Below are experts of layer 7 (counted from 0) of a mixture-of-experts language model. Rows are named down (a neuron's output weights, with its number) and show model dimensions 128-191. Each number is 128 + 24 x the weight over its row's rms, rounded and kept within 0 to 255.
Before each expert's rows: a language model's description of what the expert responds to; "comes before" lists some tokens at least twice as common just after its tokens as in all text. This comes from a sample of Wikipedia text that the model never trained on. Tokens count by the router's weight.

# expert 51
Description: Reporting and defining verbs such as said, wrote, claimed, stating, means, plus nouns like title, form, name that are followed by of or that.
comes before: " of", " to", " that", " by", " |\n", ".\n\n"
down0 [134 149  97 141 116 147 150 148 110 147  96 134 145 126 101 141 102 143  99 122  89 117  87 127 111 137 129 117 117 159 113  93 116 117 157  80 117 107  94 141 141 121 100 139 132 118  91  91 127 120 158 138 142  99 116 193  74 134 105 154 132 173 117 127]
down1 [130 149  79 122 106 120 147 103 134 156 182 155 128 149 118 137 113 111 111 150  88 125 138 149 122 148 130  95 150  90 113 113 123 113 182 113 132 128 136 110 165 141 135 106 126 141 171 153 119 126 148 123 110 136 130 124 135 114 182  67 118 162 156 104]
down2 [150 117  78 176 106 108 109 163 142 125  99 111 146 109 113  99 137  70 140 117 134 156 168 142 128 131 135 134 129 128 129 148 165 122  73 136 152 140 115  83 137  98 125 138 127 153 110 151 115 135 111 116 133 169 209 154 132 108 114 151 121 127 132 132]
down3 [125 124 163 137 145 127 112 129 158  84 135  96 118  98 159 111 118 122 141 134 156 139 109 134 117 129 117 168 128 134 169 106 118 121  87 133  88  96 123 134 113 132 132 171 145 110 126  74 123 121 126 157 144 124 124 132 140 124  99 180 139  60  98 109]
down4 [163 142 100 141 124 144 144 120 120 162 111 138 148 134 120 138 121 113 134 152 135  83 121 145 122 143 111 136 129 146 120  95 148 104 150 132 155 173 150  25 131 140 126 132 108 174 128 141  92 100 111 144 103 111 137 152  89 108 117 148 121 115 122 134]
down5 [110  75 156 129 109 103 168 107 116 133  91 110 144 100 127 146 152  93 107 140 152 126 100 113 120 103 103 161 109 121 130 139 118 136 122  91  95 107 113  93 151 126 102 130 130  75 145 146 118 123 142 129 145 141 101 122 123 134 115 197 115  77 124 102]
down6 [118 111 143 109 115 131 142 121 147 139 145 112 137 187 127 150  89 133 135 112 132 118 140  78 125 134 120  82 106 132 134 128 137 130 201 144 123 153 137 120 130 155 138 174 130 149 146 113 157 114 112 161 114 146 118 112 143 119 132 126 113 137 153 143]
down7 [158 141  91 130 115 121 107 153 111 149 127 163  81 124 120 133  83 178 129 118 129 159 108 131 168 119 127 146 118 141 132 141 139 137 107 105 132 111 150 159 164 102 135 135 113 160  84 122 171  98 109 118 110 115 115 125  88 118 143 173 134  69 136 124]
down8 [110 111 110 132 121 155 158 114 110 144  80 129 180 127 123 121 118 130 128 167 134 131 111 110 109 104 123 116 103 135 122 160 176 118 148 112 150 140 120 212 106 105 103 115 170 145 146  99 134 125  92 108 191 146 139 137 119 168 152  89 144 151 138 117]
down9 [109 108 128 112 101 140 168 150  82 170 124 107 120 133 110 139 148  82 133 146 136 128 105 116  69 134 126 117 116 135 161  72 116 151 121 132 138 124 195 105 163 131 179 125 164 113 105 148  80 117 100 159 147 165 179 153 164 161 140 148 121 149 149 101]

# expert 55
Description: Row-ending pipes and separator lines after table header cells like Notes, Length or Ref., plus mid-word syllable pieces like Man-olo, f-ickle.
comes before: "|", "-", "|---|---|---|---|---|\n", "|---|---|---|---|---|---|\n", ")", "|---|---|---|\n"
down0 [149 116 118 154 131 127 149 103 158 154 113 164 170 184 100 113 143 136 127 104  78  91 119 127 121 140 126 154 148 164 109 105 126 111 138 117 130 110 104 146 102 111 132  90 139 147 128 109 136 132 151 125 153 145 137 161 101 129 133 129 122 145 118 109]
down1 [110 150  76 132 125 104 125  99 149 129 216 133 102 122  90 172 150  91 130 196 123 111 132 125 128 140 142 143 127  96 110 102 123  88 139  80 129 102 129 120 108 118 116 116 162 134 183 188 103 135 104 110 113 145  90 137 126 123 147  91 132 166 186 106]
down2 [125 146  84 189 138 114  75 131 113 142 103 137 163 113 124  94 122  99 113 156 133 119 137 140 143 104 143 121 134  75 108 137 165 120 137  82 124 151 121 132 134 128 151 130 119 125 133 154 120 153 142 112 138 160 174 161 123 114  98 142 107 100 111 150]
down3 [151 139 162 102 157 191 132 128 143 104 125 131 123 123 153 101 115 122 142 134 146 162 129 189 154 148 138 149 154 159 166 107 101 150 125 154 101  98 147 120 160 158 148 169 147 141 119 119 144 100 141 149 135 128 153 107 149 135  79 150 130  86 102  99]
down4 [147 117  93 115  70 143 130  94 143 168 142 127 119 132 109 131 109  98 145 138 116 116 135 184  90 137 156 102 110 120 125 132 146  95 123 131 116 162 136  63 124 101 101 114  99 163 111 128 131  97  74 143 115 111 126 152 108 102 115 125 132 121 138 114]
down5 [102  66 118 119 137 125 140 128 104 158  88 118 131  98 140 139 138 145  97 162 131 123 110 128  86 109 135 146 127 125  99 101 123 126 130 122 147 114 129  96 147  93 112 167 114 103 137 159 165 101 126 110 132 133 118 144 134 143 128 173 122  98 127 106]
down6 [105  96 143 163 120 107 159 138  99 161 123 107 152 166 132 134  91 161 147  88 119 121 162  63 141 147 139 122 103 137 117 138 114 125 151 109 118 160 143 108 129 117 130 137 157 127 132 159 132 136 124 100 125 160 125 111 139 146 131 173 101 162 152 142]
down7 [138 159 102 140 103 139  98 145  89 117 129 114  96 156 168 148 116 152 147 161 155 157 105  90 154 121 144 135 132 183 154 155 105 152 134 163 116 122 147 183 149 114 125 146 105 123 121 125 163  95 143 125 143 128 137 115  87 101 129  95 192 105 141  91]
down8 [145 103 163 168 132  95 165  88 122 128  54 136 152  89 150 116 121 132 110 197 138 132 144 121 121 113 108 150 136 142 105 156 160 143 156 140 143 144  94 177 143 169  90 147 182 115  93 186 128 139 112 132 168 134 144 126 100 105 150 120 164 119  88 103]
down9 [108  91 129 107 123 114 147 143 126 120 144 137 114 134  99  88 123  99 109 139 141 129 108 120 115 145 106 117 124 128 110 111 130 153  72 102 129 117 157 123 113 131 140 120 199 138 154 115 152 140  93 155 119 110 180 163 127 141 129 131 118 144 138  93]

# expert 30
Description: Single digits inside coordinates and years, like 0.209 or 1911, plus first pieces of foreign place names and saints, such as Saint, Santa, Z.
comes before: "0", "9", "8", "%", "°", "′"
down0 [173 131 112 183  95 123 146 113 149 186  83 123 179 106  98 144 128 142 117  88  66 105 120 134 120 176 160 167 137 124 115 114 120 151 132 118 151 130 104 117  89 157 125 108 138 104 135 129 144 132 142 123 103 117 114 179 124 156 119 180  95 123 158 128]
down1 [128 133  99 145  88 114 133  80 158 130 199 124 102 123 110 114 121  92 125 168  88 117 120 146 108 148 102 122 130  68  91 115 117 116 143 127 110  94 131 105 163 152 149 120 140 170 181 141 105 119 129 122  93 137 141 108 169 104 173  84 130 127 186 123]
down2 [120 143  86 170 144  88 124 151  98 171  99 106 132  76 149 120 138  63 148 121 156 166 165 135 148 138  95 128 109 112 111 129 156  94 121  69 123 164 154 118 136 134 171 151 113 140 117 133 120 129 110  94 133 151 162 186 104  88 134  98  97 111 122 135]
down3 [162 114 137  79 162 153 140 104 133 130 159 117 116 117 121 103 126 139 125 143 154 150 146 150 158 115 136 126 105 142 163  94 103 122 142 137  94  98 139 162  90 111 129 159 154 153  91 118 147 148 148 134 128 148 178  98  98 137 133 137 148 119 105 128]
down4 [160 137  50  67 126 114 119 118 106 125 106 122 116 123 140 147 118 140 159 133 146 121 145 165  68 128 111 150 124 117 169  91 157 135 130 132 118 189 146   9 127 137  92 150 104 153 133 176 121 120 106 120 131 136 145 152 116 123 148 128 117 136 115 138]
down5 [109  85 138  75 136 118 132 143 120 171 128 140 169 140 180 143 130  98 133 133 143 111 100 140 107 141 146 126 138 151  94 105 134 125 113 119 103 122 154  83 136 137 113 122  95  71 133 130 135 109 148 142 159 112 105 126 116 118 167 168 114 106  98 102]
down6 [105 105 183 100 120 152 156 170 111 114 146 145 162 170 107 118  77 159 136  95 116 122 147  91 114 104 161 147 101 119 165 153 112 108 146 109 136 131 132  91 125 145 161 147 135 119 142 161 136 136  94 132 146 112  77 132 146 105 138 128 130 130 156 139]
down7 [133 179 116 143 111  98 137 178 121 163 175 142 101 122 155 131 101 122 130 113 132 130 124  85 122 132 128 139 146 162 137 144 152 132 121 109 143 138 114 140 169 110 148 155  88 113 103 120 141 132 164 129 122 104 100 112 128  68 125 119 102  76 155 133]
down8 [ 86 132 138 119 136 116 145 136 123 138  62 134 179  80 112 131 117 113  77 167 113  80  94 137 100 103 115 128 140 124 113 153 176 166 133 105 151 150 128 220 143 113 126 160 151 132 130 153 128 138 129 120 161 135 177 121 128 136 132  80 148 107  90 112]
down9 [121 117 120 110 129 124 167 166 112 169 160 134 155 136  92  77 140  90 122 162 128  88  80  84 120 117 118 147 143 107 142  73 119 125 123  94 120 100 151 138 159  99 144  95 171 106 105 141  97 151 137 162 141 154 126 154 132 117 138 166 114 111 118 132]

# expert 38
Description: Pipes, dashes and closing brackets in score and episode tables, such as 87–92, plus biography verbs like founded, voiced, wrote.
comes before: " ", " |", " was", " \"", " The", " on"
down0 [137 134  98 177 138 150 174  82 122 152 135 142 165  93 127  92  76 130 117 109  93  97 140 135 108 129 147 134 150  75 111 103 146 131 167 112 149 154  74 124  94 125 132 138  97 106 164 109 141 149 135 118 153 118 106 145 106 129 131 130 137 119 157 124]
down1 [102 123 102 141 101 131 128 122 129 130 181  99 130 134  73 137 121  97 102 178 122 127  77 126 106 133 100 122 132  86  93 107 111 142 136  95 136 103 142 123 146 142 105 116 122 125 182 134 157 125 123  90 130 132 136 135 147  90 172 109 122 124 151 137]
down2 [147 110 139 171 142 111  95 143 117 177 122 135 132 132 116  74 127  96 125 167 137 114 130 156 117 134 151 145 100 128 116 150 141 134 131 129 122 116 141 140 135 139 112 109  99 144 120 140  83 169 130 126 126 171 156 142 132 102  97 112 111 148 143 117]
down3 [162 144 114  84 160 145 128 135 146  86 146 116  90  87 151 120 106 134 149 112 148 167 129 190 142 172 151 141 123 138 147 132 111 145 128 142 136 102 122 193  88 148 140 141 150 134 108 117 122 160 111 159 141 132 121 131 115 143 104 149 125  83 101 123]
down4 [149 130  90  84 114 156 144 132 120 164 127 128 130 137 119 138 133 147 183 102 111  96 169 159 121 181 145 127 145 121 114 117 151  72 149 141 134 159 112  27 125 124 123 144 111 186  97 154 145 104 124 140 135 105 119 184 115 107 127 110 110 131 161 107]
down5 [123  83 167  89 125 124 149 147 134 142 110 152 139 122 155 161 101 134 125 104 136 116  96 160 113 137 138 120 112 133 100 106 169 128 140 135 101 143 112  81 167 132 108 126 107 111 142 124 161  84 184 132 138 125  95 165 138 129 122 134 120 136 118 128]
down6 [120 129 181 129 136 127 149 134 131 135 154 169 159 176 102 132  95 177 147  89 137  91 160 105 132 136 154 117 118 142 105 135 129 122 149 122 140 151 118 136 126 117 161 157 126 130 140 128 136 102 129 148 110 132 101 129 123 132 140 107 116 137 168 125]
down7 [140 207 119 144 113 130 104 154 106 112 154 118 132 127 159 146 118 155 116 139 124 168 101 129 153 128 131 134 154 169 143 160 133 137 129 137 137 138 126 170 129 106 125 132 101 113  95 120 155 121 116 151 116 113  90 129 113 114 100 104 150  86 127 124]
down8 [138 100 154 165  99 131 121  91 127 129  72 122 149 115 144  99 129  98  93 159 133 126 110 122  89  97 109 136 124 126 108 159 155 154 170 108 159  96  93 162 114 101  89 126 122 156 140 124 113 146 102 118 160 150 159 100 126 132 146 106 172 130 126 107]
down9 [119 101 136 107  95 128 167 150 106 156 127 145 153 113 134 100 160  70 164 185 152 124 123  73 111 146 106 128 142 165  84  88 114 165 150 119 104 140 196 142 149 119 132 135 151 113 147 150 104 134 107 117 123 194 157 144 122 144 113 172 142 131 138 104]

# expert 42
Description: Noun suffixes and plural nouns in lists, like -ium, -ensis, -atus, consciousness, limbs, plus the colon after Species in taxonomy boxes.
comes before: ",", " of", " and", " is", "ing", " are"
down0 [156 132  98 134 126 112 175 138 139 154  86 162 157  99 150 114  95 132 101 127  88 125 116 130  86 116 129 137 143 120 131 115 143 135 117 125 148 114 112 115  80 141  60 147 136 148 121 106 131 147 173 132 137 133 115 166  85 125 147 212 101 137 194  87]
down1 [123 131 121 176  85 105 139  82 154 137 192 128 117 114 103 101 115 119 106 149 123 125 114 155  92 155 129 111 115 112 110 119  99 150 136 121 109 103 125 112 147 135 122 118 119 143 178 117 125 123 122 131  99 119 113 127 186 136 134  80 132  91 135 121]
down2 [147  99  78 171 117 118 130 177 120 130 160 111 166 134 111  89 153  98  88 119 122 114 158 150 150 106 124 144 142  89  84 129 131 145 129 117 132 125 147 112 104 119 123 117 123 169 168 165 117 118 107 142 138 143 199 156 115 110 126 143 109 112 147 136]
down3 [151 151 104 108 150 156 130 144 127 134 140 123 116 116 153 121 159 122  99 150 165 143 138 142 162 129 145 111 119 168 146 155  99 123 121 112 130 125 197 195 116 110  87 175 160 105 103 136 142 168 130 156 125 113 115  87 117 113 165 182 106  99 117 121]
down4 [169 120 106 148 116 123 139 107 122 136 111 125 157 169 121 142 128 118 149 155 134 113 137 150  95 147 123 135 129 150 106 101 144 107 148 144 140 181 117  10 130 125 126 127  89 154 155 147 114  67 104 128 124 124 144 144 118 131  94 161 122 127 120 137]
down5 [139 113 134 111 133  97 131  89  93 120  95 157 144 123 156 114 101 108  86 142 146 119  84 123  85 112 120 142 137 163  84 120 138 186 118 114  91  84 127  77 156 144  89 154  98  71 159 125 119 106 144 121 156 149 149 147  84 126 106 161 115 140 117 131]
down6 [122  78 152 152 116 143 155 148 142 135 162 105 158 163 145 117 109 160 135 133 146  93 159 120 142 132 131 125  97  99 159 123 146 117 155 150 143 144 132 112 147 118 134 147 132 158 171 140 129 116 121 141 118 118 128 125 142 143 143 123  74 107 130 170]
down7 [134 171  78 121 131 119 107 176 126  98 141 148  82 111 137 137 107 134 131 113 138 123  82 112 121 158 135 128 126 125 121 150 152 144 110 114 167 136 125 136 143 120 115 118 100 134 119 133 155 120 104 131 131 134 107 126 110 102 110 123 125  99 171 116]
down8 [116 131 106 120 124 150 154 145 136  86  79 108 127  91 131 122 105 125  97 169 150 131  95 121  87  97 101 157 122 132 121 159 137 152 109 122 147 141 149 167 162 141  92 125 147 145 173 126 113  88  74 132 162 159 150 113 126 165 149 103 145 144 113 143]
down9 [115 130 131  95 134 118 155 142 130 134 142 142 144 117 103  89 169 115 134 142 108 129 123 109 107 109 140 155 120 122 129 133 120 129 101 121 129 109 167 145 150 132 138  80 163 116 132 171 126 158 125 147 170 137 129 172 145 105 122 186 117 130 133 108]

# expert 50
Description: Starting letters of split words and names, such as s-assafras, gl-immers, South-port, and middle digits of years like 1994, 2014.
comes before: "0", "9", "8", "5", "7", "4"
down0 [163 144 118 144 117  87 145 128 127 176  78 129 133  98 108  87 132 138 116 106  94 122 137 112 129 141 120 139 155 137 129  92  99 138 155 108 143 142 115  97 130 146 123 147 158 143 125  71 163 112 162 154  91 122 145 148 103 114 147 165 123 139 139 121]
down1 [165 129  93 111 108 121 147  97 123 141 186 137 116 170  89 130 115 134 143 190  98  95 117 125 127 147 105 125 144  85  89 111 116 126 161 149 129 100 141 116 138 152 139 114 101 136 138 154 133 122 142 114 117 193  94 121 174 103 141  95 147 112 182 125]
down2 [177 137  99 170 144 113  94 175  89 133 111 133 146 119 105 113 135  91 162 143 108 134 146 115 137 107 117 124 166 144 108 121 177 160 121  95 120 177 134  83 150 148 106 121  85 140 107 146 101 124 134 145 122 155 152 157 113  88  96 162  89 117 120  99]
down3 [125 163 116 107 158 159  91 136 131 142 139 100 131 116 164 106 138 103 106 115 156 172 158 162 133 172 135 111 135 137 165 118  98 164 134 122 120 116 136 137  81  88 124 150 174 161 115  92 129 137 146 150 169  94 120 105 121 153 130 137 111  88  84 100]
down4 [125 143  48 113 102 117 101 123 146 131 138 126 121 141 136 114 132 134 159 126 133 117 139 168 110 125 120 145 144 116 107 115 138 102 132 141 114 164 110  21 135 117 134 124  83 139 108 143 125  78  91 114 126 146 123 153 119  88 137 143 104  91 116 114]
down5 [ 97 115 123  73 116 146 110 117 121 121  84 136 167 111 141 163 131 124 115 167 143 110 111 124  89  88 115 161 128 142 134 107 137 134 141 120 102 103 141 125 188 112 138 146  96  62 146 104 138 105 126 126 139 143 134 122  97 153 122 132  93 117 125 112]
down6 [102 118 190  86 125 164 126 140 137 155 161 100 124 206 121 139 113 153 150  85 132 143 130 105  98 142 143 118  86 120 166 153 121 120 133 144 150 147 141 105 121 140 143 146 137 124 158 105 151 122 129 130 107 133 114  99 160 121 127 124 104 155 152 119]
down7 [138 152 108 129 121 137 136 148  76 140 125 139  88 142 172 136  90 121 118 125 132 163 106 142 125 164  98 101 159 121 161 139 121 142 134 114 153 108 131 135 140 117 133 127  85 121 117 136 150 132 143 110 124 107  93  99 101 105 108 138 146  84 156  69]
down8 [110  78 141 148 122 112 115  93 121 141  81 143 158  85 134  96 113  99  66 179 118  89  99 130 144  72 134 131 116 132 139 195 163 149 121  91 147 136 101 196 116 125  99 123 157 139 124 133 136 131 111 117 158 144 162 107 104 140 143 100 137 137 128 130]
down9 [ 97 110 148 127  80 118 170 161 102 157 130 130 157 116 112  95 147 124 127 188 150 115 115 120  98 156 111 120 135 127 149 114 113 150 119 105 143 134 169 143 132 120 161 127 168 149 131 173 104 158 134 116 190 136 128 147 135 142 127 177 125 135 131 127]

# expert 63
Description: Biographical verbs and nouns for life events, such as born, married, died, returned, worked, go, studying, often after was, to, or a.
comes before: " to", " in", ",", ".", " with", " at"
down0 [131 141 127 156 128  69 130 144 151 178 119 118 164  77 130  99 143 147 124 121 116  91 158 121  94 155 139 157 134 141 145 100 116 134 130  98 189 135  88 117  77 112 123 109 124 117 156 128 143 159 149 130 125 130 129 137 107 116 152 115 110 130 139 119]
down1 [ 99 156 121 123  87 135 131 114 166 147 211 119 127 124  85 142 128 110 138 164 100  98 115 124 142 160 108 127 124 117 102 116 128 102 143 101 109 107 115  87 154 153 163 133  71 105 140 152 119 128 155 102  92 169 113 141 179 113 171  95 124 154 144 157]
down2 [119 107  77 194 139 122 131 168  86 144 121 111 143  91 140 103 125  74 103 113 138 132 166 135 159 117 124 126 117 121 106 139 161 161 116  96 100 133 174 129 155 148 168 133 108 152 126 139 125  95 101 121 147 167 148 136 111  92 143 133 111 120 108 153]
down3 [135 148 141 102 198 123 101 115 139 111 132 125 100  68 146  87 114 122 104 145 190 170 155 150 153 134 127 108 123 137 157 133 127 109 120 118 134  90 155 171 122 105 130 145 164 137 135 124 137  95 131 143 139 170 161  88 114 101 138 134 144 100 140 107]
down4 [182 114  87  92 130 124 141 134 133 143 137  98 132 116 137 139 153 100 137 145 162 121 135 138 100 147 127 133 135 115 114  94 170 104 146 138 117 175 102  27 102 138  89 147 121 152  93 167 116 112 122 153 126 137 151 136 116 127 160 126  99 158 126 115]
down5 [114 115 165 101 128  93 150 146 119 173 130 138 154 113 109 154 108 121 133 188 156  83 109  98 118 123 121 154  99 126  98 148 165  94 141  85 104 134 133  93 152 124 163 132 124  35 112 111 121 137 157 134 144 163  77 125 139 179 147 141 127 135 131  88]
down6 [131 133 180 144 101 126 145 137 144 129 152 103 166 186  93 163 106 163 139  96 116 111 151 109 117 110 136 122 108  93 140 128 128 131 132 134 118 111 109 105 124 144 154 128 134 130 139 133 139 156 100 158 101 180 103 104 138 115 124 165  68 133 168 143]
down7 [131 145 143 102 134 141 131 155 104 141 124 130  94 158 149 127  88 140 135 125 114 160 105 100 134 151 102 111 150 189 105 105 108 160 137 144 127 121 120 120 155  97 169 156  96 177 106 128 188 122 117 114 136  79  92 121 129 111 128 132 133  84 157 106]
down8 [ 98 127 151 121 105 127 132  82 133 155  37 123 143  89 108 132 115 122 109 169 128  89  98 118  81 120 133 122 151 117 140 184 163 118 132 148 164 111 118 142 126 100 110 157 134 192 152 120 159 138 100 100 159 158 155 117 126 139 132 105 137 142 118  94]
down9 [103 161 109 107  92 130 147 151  78 142 168 134 191  97  96  87 154 121 120 151 107 114 105  52  98 126 133 119 122 113 115 104  88 132 111 140 106 116 161 129 168  95 162 136 154 133 104 142 113 107  92 129 170 121 123 161 151 142 167 125 145 139 111 119]

# expert 37
Description: Subject pronouns after an introductory phrase (In Edinburgh he, In September it), plus line breaks and digits in tables and lists.
comes before: "|", "-", ",", ":", "|---|---|---|\n", " was"
down0 [177 112 137 167 164 123 138 102 121 172  97 153 174  84 139 114  99 146 144 136 101 104 165 104 133 141  97 152 160 145 122 111 121 139 126 113 159 138  77  83 116 126 127 133 113 115 109 108 107 143 155  75  64  84 113 179  98 129 135 152 111 141 162 127]
down1 [110 145  74 137  85 119 133 115 136 112 189 102 135 120  86 154 153  84  95 190 121 122 140 142  87 136 132 139 140 136 123 119 105  89 147  98 123 114 100 121 115 138 147 128 154 117 181 192 100 134 112  92 114 130 109 111 140 119 149  86 124 177 188 117]
down2 [157 108 107 114 122 116  97 184 111 160 118 131 199 132 124  90 114  78 138 125 131 108 158 131 126 124 144 161 110 124 115 151 157 120 131 102 110 144 105 120 143 129 124 126 109 149  98 169 116 126 130 115 167 191 196 170 112  94 123 132  86 141 136 131]
down3 [139 126 149  95 155 164 138  90 177 152 151 140 111 109 120  87 144 116 137 127 122 140 115 153 166 161 139 129 111 125 140 117  64 135 103 122 105 103 186 154 119 145  84 113 162 136 126  99 158  96 137 149 121 115 147 123 123 125 117 147 159  64 111  95]
down4 [171 145  60 113 111 134 128 137 120 148 108 118 135 151 161 143 143 159 163 137 131 116 135 157  79 113 124 127 146 117 143 122 131 126 137 135 111 177 121  11 118 127 120 142 116 163 105 126  77 138 121 134 135 108 129 132 115 117 135 158  88 115 123 151]
down5 [138 133 112 130 114 120 141 136 134 147  99 144 180 146 160 155 109 129 151 142 148 159 100 149  73 129 103 134 128 133  68 110 101 142 138 111 102  82 139 118 174 106 130 145  91  75 126 110 125  54 176 131 116 137 113 129  91 169 135 158 111 167 110 142]
down6 [116 115 152 128 119 109 142 155 116 184 156  90 187 188 100 115 100 157 139 107 109 104 131  71 132 127 118 118 103 106  78 150 111 127 132 143 125 147 154  90 143 111 119 144 125 157 165 137 138  92 123 132 128 131  79 116 128 121 112 155  73 147 155 147]
down7 [138 188 111  99  91 118 114 129 108  92 164 113 118  91 137 126  77 148 142 118 114 179  88  96 142 147 138 155 114 131 113 144 140 162 126  78 156 119 120 124 151 121 149 131  78 122 111 164 167 125 107 156 119 131 103 125 121 121 124 139 121 111 163  96]
down8 [137 116 107 132 145 146 129  92 136 150  84  97 153  98 136 105 114 131  85 176 131 112 123 149  99 107 119 147 137 145 169 170 151 139 103 118 190 127 106 171 141 116 114 151 152 167 128 113 134 139  99 119 134 133 144 140 132 128 198  90 111 110 128 128]
down9 [ 87 154 116  95  94 135 172 135  97 195 116 146 166 147 129 128 112  86 163 203 155 129 138 110 145 164 117 150 128 161 120 105 102 149 134  99 108 150 173 145 167  97 132  99 145 146 125 161 101  94 100 146 168 152 131 153 142 139 134 133 114 149 140  68]

# expert 54
Description: Country names and nationality adjectives in lists, with the commas and and between them, such as France, Tanzania, Polish, Ethiopian.
comes before: ",", " and", "\n", ".", " (", ".\n\n"
down1 [114 145 120 159  83 142 157  66 141 147 190 123 131 136 108 128 120 113  86 159 107 129 110 136 114 134 114 138 143  88 100  90  92 147 147  93 141  91 123  88 109 139 170 113 127 121 199 145  97 141 123 118  83 138 115 126 155 131 122  89 144 170 182 121]
down2 [114 139 112 201  99  81  99 175  97 172 128 108 160 119 130 101 142 112 171 130 133 137 118 142 142 136 140 127 114 120 127 142 156 146 126 108 149 135 125 129 138 145 161 135  75 117 126 160  94 102 132 132 132 147 138 159 120  80 133 126 108 114 136 112]
down3 [130 147 139  96 155 162 140 144 160 147 127 125 119 125 149 118 140 140 145  77 188 186 180 157 142 141 138 130 106 134 168 124  98 142 112 166 100  86 142 139 147 118 126 150 173 125 129 121 142 138 127 113 132 153 136 133  75 122 121 159 133  59 110 114]
down4 [161 167  71 133  90 124 151 119 108 126 126 114 152 136 104 122 133 106 144 162 132 116 152 166  87 147 120 148 126 120 120 115 158 110 170 144 130 187 123  23 140 142 120 174 137 159 118 141 109 117 107 157 115 118 155 151 122 138 122 137 133 101 140 119]
down5 [100  80 104 105 124 125 128 119 114 138  97 124 151 130 147 131 117  89 122 152 129 141  79 121  91 143 108 104  73 150  98 151 125 127 151 137 115  91 137  88 156 117 120 116 129  98 120 112 102  99 145 145 145 171 109 143 110 122 128 208  94 117 106 114]
down6 [ 96 137 190 154 142 126 132 144 134 134 139 106 135 187 117 157 143 180 155 103 134 124 147 122 149 137 146 159 101 133 131 133 111 118 163 148 111 125 117 120 145 151 197 134 143  92 154 104 151 102 118 145 107 141  98 124 147 114 139 116 114 155 164 130]
down7 [140 167 109 142 128 121 114 164  91 117  88 171  82  95 133 115 115 140 159 131 152 147 122  93 163 137 141 139 143 169 117 134 139 147 109  87 114 126 115 142 148  96 147 156 119 147  84 134 186 115 117 107 111 107 120 119 128 114 151 136 155  92 133  94]
down8 [123 112 101 132 136 107 158 112 128 133  71  93 155  95 139 133 120 135 105 185 118  52 106 120  87 123 103 128 140 137  91 162 180 148 161 130 151  94  96 205 139 118  92 123 138 160 129 119 131 108 105  90 159 152 164 103  91 111 121 110 142 115  83 117]
down9 [161 146 121 109 102 116 164 157  95 169 162 123 123 144 116 107 148 133 121 149 125 106 139 116  92 142 143 150 135 132 139  80 120 148 163 153 108 111 168 121 162 121 147 121 154 100 147 148 132 119 116 149 139 160 175 137 108 136 132 162 120 128 151 125]
down10 [ 98  53 116 158 129 115 146 124 138  88 122 121 137  92 115 134 115 122 132 119 153 117 144 141 112  77 129  96 121 180 145 134 143 131 108 135 109 126 142 126 142 130 143 125 102  98 130 171 119 130 115 135 156 152  89 128 105 110 142  91 151 117 144 105]